python train.py --n_layer=8 --d_model=320 --n_experts=8 --experts_per_token=2 --d_expert=96 --d_shared_expert=192 --activation="swiglu" --moe_layers=[0, 1, 2, 3, 4, 5, 6, 7] --n_empty_slots=1 --router_score="sigmoid" --normalize_top_k=true --routed_scale=1.41 --balance_loss=0.00644 --balance_bias=false --init_std_router=0.0258 --lr_router=0.00049 --n_head=10 --n_kv_head=5 --head_dim=32 --vocab_size=11380 --norm="rmsnorm" --norm_place="pre" --norm_eps=1e-06 --positions="rope" --rope_base=10000.0 --rope_fraction=1.0 --qk_norm=true --attn_scale=0.177 --tie_embeddings=false --parallel_block=false --init="normal" --init_std_qkv=0.0339 --init_std_o=0.0 --init_std_up=0.0339 --init_std_down=0.0 --optimizer="muon_variant" --lr=0.0112 --lr_mult_up=0.811 --beta1=0.95 --lr_head=0.00831 --grad_clip=0.5 --warmup_steps=54 --schedule="cos" --final_lr_fraction=0.03 --batch_tokens=[65536, 131072, 196608] --seq_len=512 --doc_mask=true --train_tokens=862000000 --steps=6911 --dataset="wikipedia_en"
Below are experts of layer 3 (counted from 0) of a mixture-of-experts language model. Rows are named router (the router's row for the expert), gate (a neuron's input weights, with its number), up (a neuron's input weights, with its number), down (a neuron's output weights, with its number) and show model dimensions 200-239. Each number is 128 + 24 x the weight over its row's rms, rounded and kept within 0 to 255. Numbers have three digits each.
Before each expert's rows: "comes after" lists some tokens at least twice as common just before its tokens as in all text. This comes from a sample of Wikipedia text that the model never trained on. Tokens count by the router's weight.

# expert 5
comes after: "1", "0", "2", "9", "8", " of"
router:129135143137124160145127143104126172140132137123126165070085142158122127176113108130106137118137097128116124142101122160
gate0:127123096150185173150131139130071122091103134098125145113146159124136183100140098083124142057091113131141137147141100156
up0:097129172161073122108111110126123143109094121157124119115092158157108133113165154129127126128138157149165095133089112129
down0:175118165184135134087116104140104129151136129164131123083110142130161172098132098121148101133120108124086127120102121143
gate1:162117125144150117082088091104156129106176148158093135114108151154123115091136140091150113148092121166099137148123153170
up1:171139125130159141106132101123120129117188125087147130099115166066147100127094155128106146098124117141115146150126175156
down1:129122148118110127117132164117110138085137120154126127159118096160162119113095139131120098126150123120124098098125158138
gate2:134151122113152133159148096156153117135129113154151164089114138130123109150118161155119115124139094149112131142073143148
up2:158091146107105133152158165109130108119110153140150119131141157100107108125125167159103146143142095168192153145120122134
down2:143164103136103126154095153085116140134137106090153104143091151153081117140153118147090128141161139089133115131131149136
gate3:131115103121104162121124142133178164158121130128123120118119130147173165116134122104081145133087113141157181123140140151
up3:139112117140140124165140113094140117111121151142095126103134120176137145105084146166117183140134131136139108057090118158
down3:088108087134153114118140165168181136132059129113112162127116117163116129133120134117164106151124138101123171099123120110
gate4:149139142103156152098174141131093142173110153098117153117110128110094089126135133064162146104119092147104135102109131132
up4:098115091123134139121120107088146089123136124155129109124115168117108109092135131146137168114131151138127124087154115113
down4:127131123136105166083132123137126108117155113148170132142111167148131134117104119156140136127128127135122124126129130132
gate5:124128144164140138150136146150142095103155109113103129143112152150109111133111152123101137130108149174129124131154155191
up5:167162124092100103162092085069094134108118136107123120170119156129130122118123119158135119156123121108105133139116106095
down5:110140154114095114097143124135163109119129104124129116121115152114136142139067125123140147159111127127114170112103121083
gate6:162108127138160125133129117111122179113107161131121171086122149105091163140153097121158156122155081129142111097148107131
up6:132125155140135080143124156105097136128121131159122133146143111105173133185106148064119111132126109169082106141117167157
down6:156121098133175088100112108132135077180130137118152137108140157097126094124124134150149124147110174100157102130126090159
gate7:130126177121148113132101161156076098188128133109170124102151134117095159158143086126101151135176108131121093154145152096
up7:132157157160164126132135113144115118171129113141160124136191132103157136133136142112130126090134101154106153164062103114
down7:081132086137104171135107130121092120158109152118113113139147141139155105134137146128122136155164124139138159162145142155
gate8:091152135114129126148149106146124111142142067130168106120157138124122137164163118121130120108129136125121149130098127126
up8:111095104144166110076131091132134156094109167167149156122058109123129138109122130114136130130145117116167128143129124127
down8:122133087115118142128131168147115142126118138088154132096123157171171129122148123129124106063155138094126070168149104130
gate9:175136152113141102130104102126089160074111164139093125112118101123114102154159106102114141121099123144117149148140142142
up9:136142145147098099111154098128107153122134160149117130147148122079125075150071127099118149137115115163123141098112159126
down9:127083123138122158109165130138185143134140120130114125066113122133126140073151135128141105086136088128131170120147111115
gate10:124095141140125121163150112109106106150112169142133123114122125180102108159094121099102147134150120158118146174145119169
up10:135108126094098141095129157117174135109148075117138097112136118143094154150143110126083133117152080111125126130097167156
down10:142123150127168092082091089121069178141123097142089098122148116121153116146135114151144130144098143093135095118148112132
gate11:108104155106152110161090140115142182108177120124115112096089176166145110125134110127157133079149146110117123139122146153
up11:128160115122160154136161181098130149150195134123125118149104149128107138108155121165174093157135155145153138152129105131
down11:112108079168121149095070118147138103162128121131125096126117117186105145140153105094111097105114094083112104102149125134
gate12:122145105096144083146115153086113128138123168186179134119078155142074125130147131144129119158117072125150116129088143162
up12:133141132147127161138124142137131113156110135118147175112106115089155139124136147122167135122136121140126134109129125104
down12:118124117134135143099084134129104143124111147142091124169141137153116129115140121113120116138159119144087094140115109141
gate13:128172161135166130124095140119162120124099164131119148124110136154116152112128126091102082102196116158113098166123151113
up13:120065079122144133122135143151135121116070180122099135125146114123141190084120156115146107133141121112130154134120095127
down13:107130103091108107133111166154121136120132122130143130111109101165149125114136141113095136134154083135171097150123145145
gate14:140136120135149115115101146056095089143148140200103173143105138159122153165090121132146117128134114136108102198139145132
up14:117142162140146100111114123099127139167112149159128164138091094133167136126108129111143110154080124093120098138164103120
down14:130108090168159156131137115133131133124106135092143138155158088125068136132140117116144138136131126129128125141117123135

# expert 4
comes after: "\n", " |\n", "-", ".\n\n", "|", ")\n"
router:134101145122129157116139089094108138145135125127126149135087111144154114110112107133104131113129079067126113141142144162
gate0:150141104147124148139085100148081148120145140148136174137146100139090116153134119130103142106105131053091110134119160144
up0:123103119135104147125138147121158157123131103160145131140129119162133168086100159134166113126167072139172133135098144153
down0:099116159113138099121099095096122099096151146110148109140093109106139152134150132119161155083145106141138110074140128127
gate1:124117157138126121143137113076194142145108130130155130106119085147091156096118121111138130116129124152105105160167108119
up1:128121152139149133085116117168110153108072119165081119108124175182186136180118137140116090141137134133147169117078163134
down1:098126129131113153144132145110151092081156132106159126167103134125100136140137137109151118093133130122116125113136169158
gate2:093102098123111115153126162144150122101149137098142178186085119158148191116122123153146127168110125118173158117153155114
up2:135118159187135153155130085127111124109100124179116077118191148137121116112107100080113144127111164156134159088094067146
down2:137089142078118125089124111117104133077143143177102093145143139082143176137124135175098149138125111150106096131148141145
gate3:114085106127135167164149097083118149168137161115115163108135103103134129115146126095109142112131183111111150175164173154
up3:104149153124081102160203135118125130119102137147134120155148141097103111103124154129090130165127166116109114167153120126
down3:107152132138118119156090124116072104125121131110149112122150104101159134101128136154095122153095118109129119136142118089
gate4:100169162135079147118149156131115142117155081131153148110134096114123146107127132144111142116079109106146122133107088142
up4:141179119158130143160123123154113109113121117164113126141113094122153127129118155129133115132177144157129130143121132132
down4:111104121172093111164156181113129085110139093123131130114132099163147109146109101094124164123104164158103147146117153155
gate5:150131143085112089120108157130137126181115181145128136152112163138110171105124145108144106130164087110119082128161107141
up5:093113122141140115167143085116163122114135085153155105126148147131102138162134131121138130101140140099072162140144112159
down5:125136117105109153149162125126139139100165105103138150113108139157156121068110104124101157123094070125150109096126150088
gate6:190161101161134148099136144131134142093119114113170147121134143149115126108136150148154115130147133126143125111110121138
up6:150105103123105126139158149113123128123121138172114128121160153164174139121117165102131106132153137113108130106152108125
down6:076100160069119105132139084141134170152099100119085162125081111103136100121153100143105137140121136116144166158089104113
gate7:157141153103131153158117143116108152102164095144187124160086173143116170100111125148183116142116082112147145156163152124
up7:150106162135134161155116094095159144119119127134128079122116111132157111163148102119144150146117135104092136130135142130
down7:134150144162121125096096129124096140130080148199145113096164140086126104165099144133164145143163182130148138161110159120
gate8:112129135139163134159161091125125169112162107160158091133097113127094099123147086126127160085149126122143076109123124116
up8:129155105143138144106118127084134126131154153139124138139188139107163125093114105146150175119101110134131132118132143123
down8:123096137130114151119154107142082126129094095088138151137110142113148140098160110141080116137106087153131141102065128114
gate9:142093139126099141133127136103149101132162157170114146122098093131104166089122133114124099164128133094143113117152118139
up9:148139125096075161159143118121124133098110124095106127131136126095103082137116139131115138157120138173107178136151081130
down9:139116130125119141107133114101142094075141139115138197136099139117155100125119146148066104169130113089110086139144126174
gate10:125119151108142106104163138133137109109143137085111089144097104131168111102140165100128178152119094114152105138134073114
up10:140139120139101131142136086108154121159153112102151132132110126101107132104140125143150137136165139152120104140154125144
down10:114130144127153158106146129126125118126157118164140133153125117096139135137117125140118092146100145126158155121123145133
gate11:147119108114117184106091076112117135146171109093139153168108114178155119133175089129120164120120140113098121104112163092
up11:134104115120133135092154081110113070113125141118106098086182185187128125102128103136142130117115129157160128115093101097
down11:119089105104125118105167122122159101131135149109138072142170149125152140098125121133158120094127086104145126137122105120
gate12:147135145114143123142114098144114121107135125115121110131120096135136085159146133120101156082095141115122070118127174118
up12:128111109143108161134138176149057123110128130130131113115157165132139139095147151098124129136102148111138162121132125097
down12:161159126125130121115074160101088157131141164130105139138128181109060109100126134124171099128116120160127170068180151127
gate13:142109179099142118109102120125083141144132102082109138139111111117114108150155120139120176147135110115131112120093147119
up13:176112124125123144171115143118108112100107122114137156110138104147121112161155089114158135076128099100124096083101142126
down13:124107154153148147134149159116148117144155147116119130143095154106120145109137096115116153126110119111125143147163137098
gate14:127143108168108126120132085125107127146129113114128149152128093121131155115129133137135117156166108152123136113134172088
up14:116124098097122132170101109113137126071131128127136133129150143091096127144157108107136144084087127133146134143120129192
down14:105148131184123166122133141139117118125159113092128132125149175118087062143099125146121145140107146158095109151168146141

# expert 2
comes after: " ", " |", "1", "3", "4", "5"
router:117128133154128134126121127111113124154149143101103141167141098143088119143103139147139149121139084156141192132166108143
gate0:135110147131114107102152148128135153141119128137113147116111085144105115130089069122114119129126143105156124124154121137
up0:131078102180124144124116147134128169093136084154109148129133075161153148118151150144127098140071074101110121138141096096
down0:144132113123135094136158143122093108126149182178156131137118136148091142124116176124172117156132127151120132129136105067
gate1:083098114133097095125133097121122091108157129077133157129116132147123133148127116178107108128171144115069135137155122176
up1:136069092119108056127157075107124104088178139120137129122112141142151109107121076118091134098164171103165096137123129161
down1:121136120109105123078116145085157128087140134123142152099117151099130140151146144153100116121162124096109117109092132162
gate2:143116117116107129119097124119133136098164087104171178145146130125155149156100119120111107091160092118112117174095165156
up2:104159182114139180152097136116142112165109095129106127066094103130108103106161118113113120131138140124117152110089127124
down2:152119107112140146084128108137102135140158143158167123112095127178156115088167091119154147137123132137110105136177128123
gate3:128123134119158113118135126141111100129126150136162145133177131121113090096110088133135095161108143160119162133115163121
up3:129142149097119139162154120120077156162142122113124096164145095163159139153128127098084137150110129172146148122137119103
down3:131141145117104099131171137139141152093134130139097095099165104095131160186160122169161135157155171144115168110152119128
gate4:087123145114165118158077113141106152140146106121125135164117118167138109125104154176167108105109138131161146187140121114
up4:119136111117090158112119142137139137132150147159129084102133134115151138128108113110135161128135141101103165151120135122
down4:066135131137094094107138178117101143103116147110113110143118128113146180119126109117120133124144160134091151143124152113
gate5:142119153106119158135146111105114159134125106114133147134105122116143162121108136096107095132171124167105172154130137138
up5:159194111155104157142107105122135127151127118090168129149134136114117106156095121123180132102096138154128157125118131101
down5:122161139114157151147121144115153141134114179101130150118091157126119162119134121148115110119145120128118143170123131156
gate6:137165144155132104129148149113098121104157100081121101136132139166168120103132126119159126104147101134097180150127122117
up6:145117144171099117109147111132132137136115120153137106136127138119094130096176141124105124124120146125158123139113126141
down6:170122162169127106126103130114130117139136100132163128142097088070139128149141100087140135149148131133113114134163088163
gate7:155177103102149135108130136123128150140130121159116108123154117085121140110116129162137152144142157105144133130110151118
up7:124156131200088104109125144098133085131189121140101121153122114181102145148154114063131102113121087145142129141166156055
down7:128170155109121148113152152133137088178142078104182155127118105101131117155120055088133129111170143134131129128136121092
gate8:126112091119161114172119146105093146106175125129092183151149155107089127147133146103134124134119076152130153118141089122
up8:167127148115118117126107085130087146108163126096160152119137107151127147146124181173133105110166134134098154151084135146
down8:112088146123129124093134184108141121109155104142145133151132104098124126132120074154112108131138102132137169155125097080
gate9:091143103143105106141170052133115117144141122131162136119094110181132140111139105155107099126131153148122124126146109120
up9:122142110100113097116116113145112138134126130137126153097147117173168163105116161142117124158146162131112164136114155146
down9:109109133136116117103115160122100141087144109132136136140100130129128128099173174154115069165164124130154109121128113127
gate10:098106128164154142122142156103111130154119147083134111160122176154109089175129098110099110158064106118083111129146136131
up10:147119158103152141166105090142148140082138119135103126130168118134142137127114139160096144071077107119153128118074113157
down10:119130133156139142114109126167142120145184131141124145141104076135132122067129128135076160118144147106115127166115127130
gate11:084144123109158137171119188039170139150117154100112139142141132115106139145116152119142118160146106129108117114130107088
up11:157148081118130097126144082146104152125135115169124103137120129137139079089129167153089134117145146200127140138154103154
down11:133128138135153138186114128128116155148131146130163124084171134118170164110108122124101092087191093145093100142126126145
gate12:104152091130073134140151158117119130111153132132118146117115113167132111135099130178118082141159160122153152125108109096
up12:120104106084186097151089124115124141110149129094124161117151098155115140154147120113087133150132113147150119107091113120
down12:099138133104133078135101114110148086128137135159138171119140133078139156082146089126132111127122124095122131135120068132
gate13:146143119161140138132127108138113097147112121126101161099100124113105124111127126113134134113150144106106163123092118157
up13:126168078133116113120151079170136059163109120147134136129092129132081132100104183112122120130172165115071145086134111179
down13:134159175185127100144144124136152103154102158167142105096097096124145157111160128133146153167147108100116131152194114150
gate14:103112092062134134180108090088130163108138119126113110179118122092145099118142147156136158126133101103120146137107146121
up14:137068123114105134141102125132135145122128137153118122083133118180121121120114096141137116141128136147109092110142083104
down14:127122103105071138146124127196112131151118117082165107104162149111125119116120120132130117137137132113132133124140162094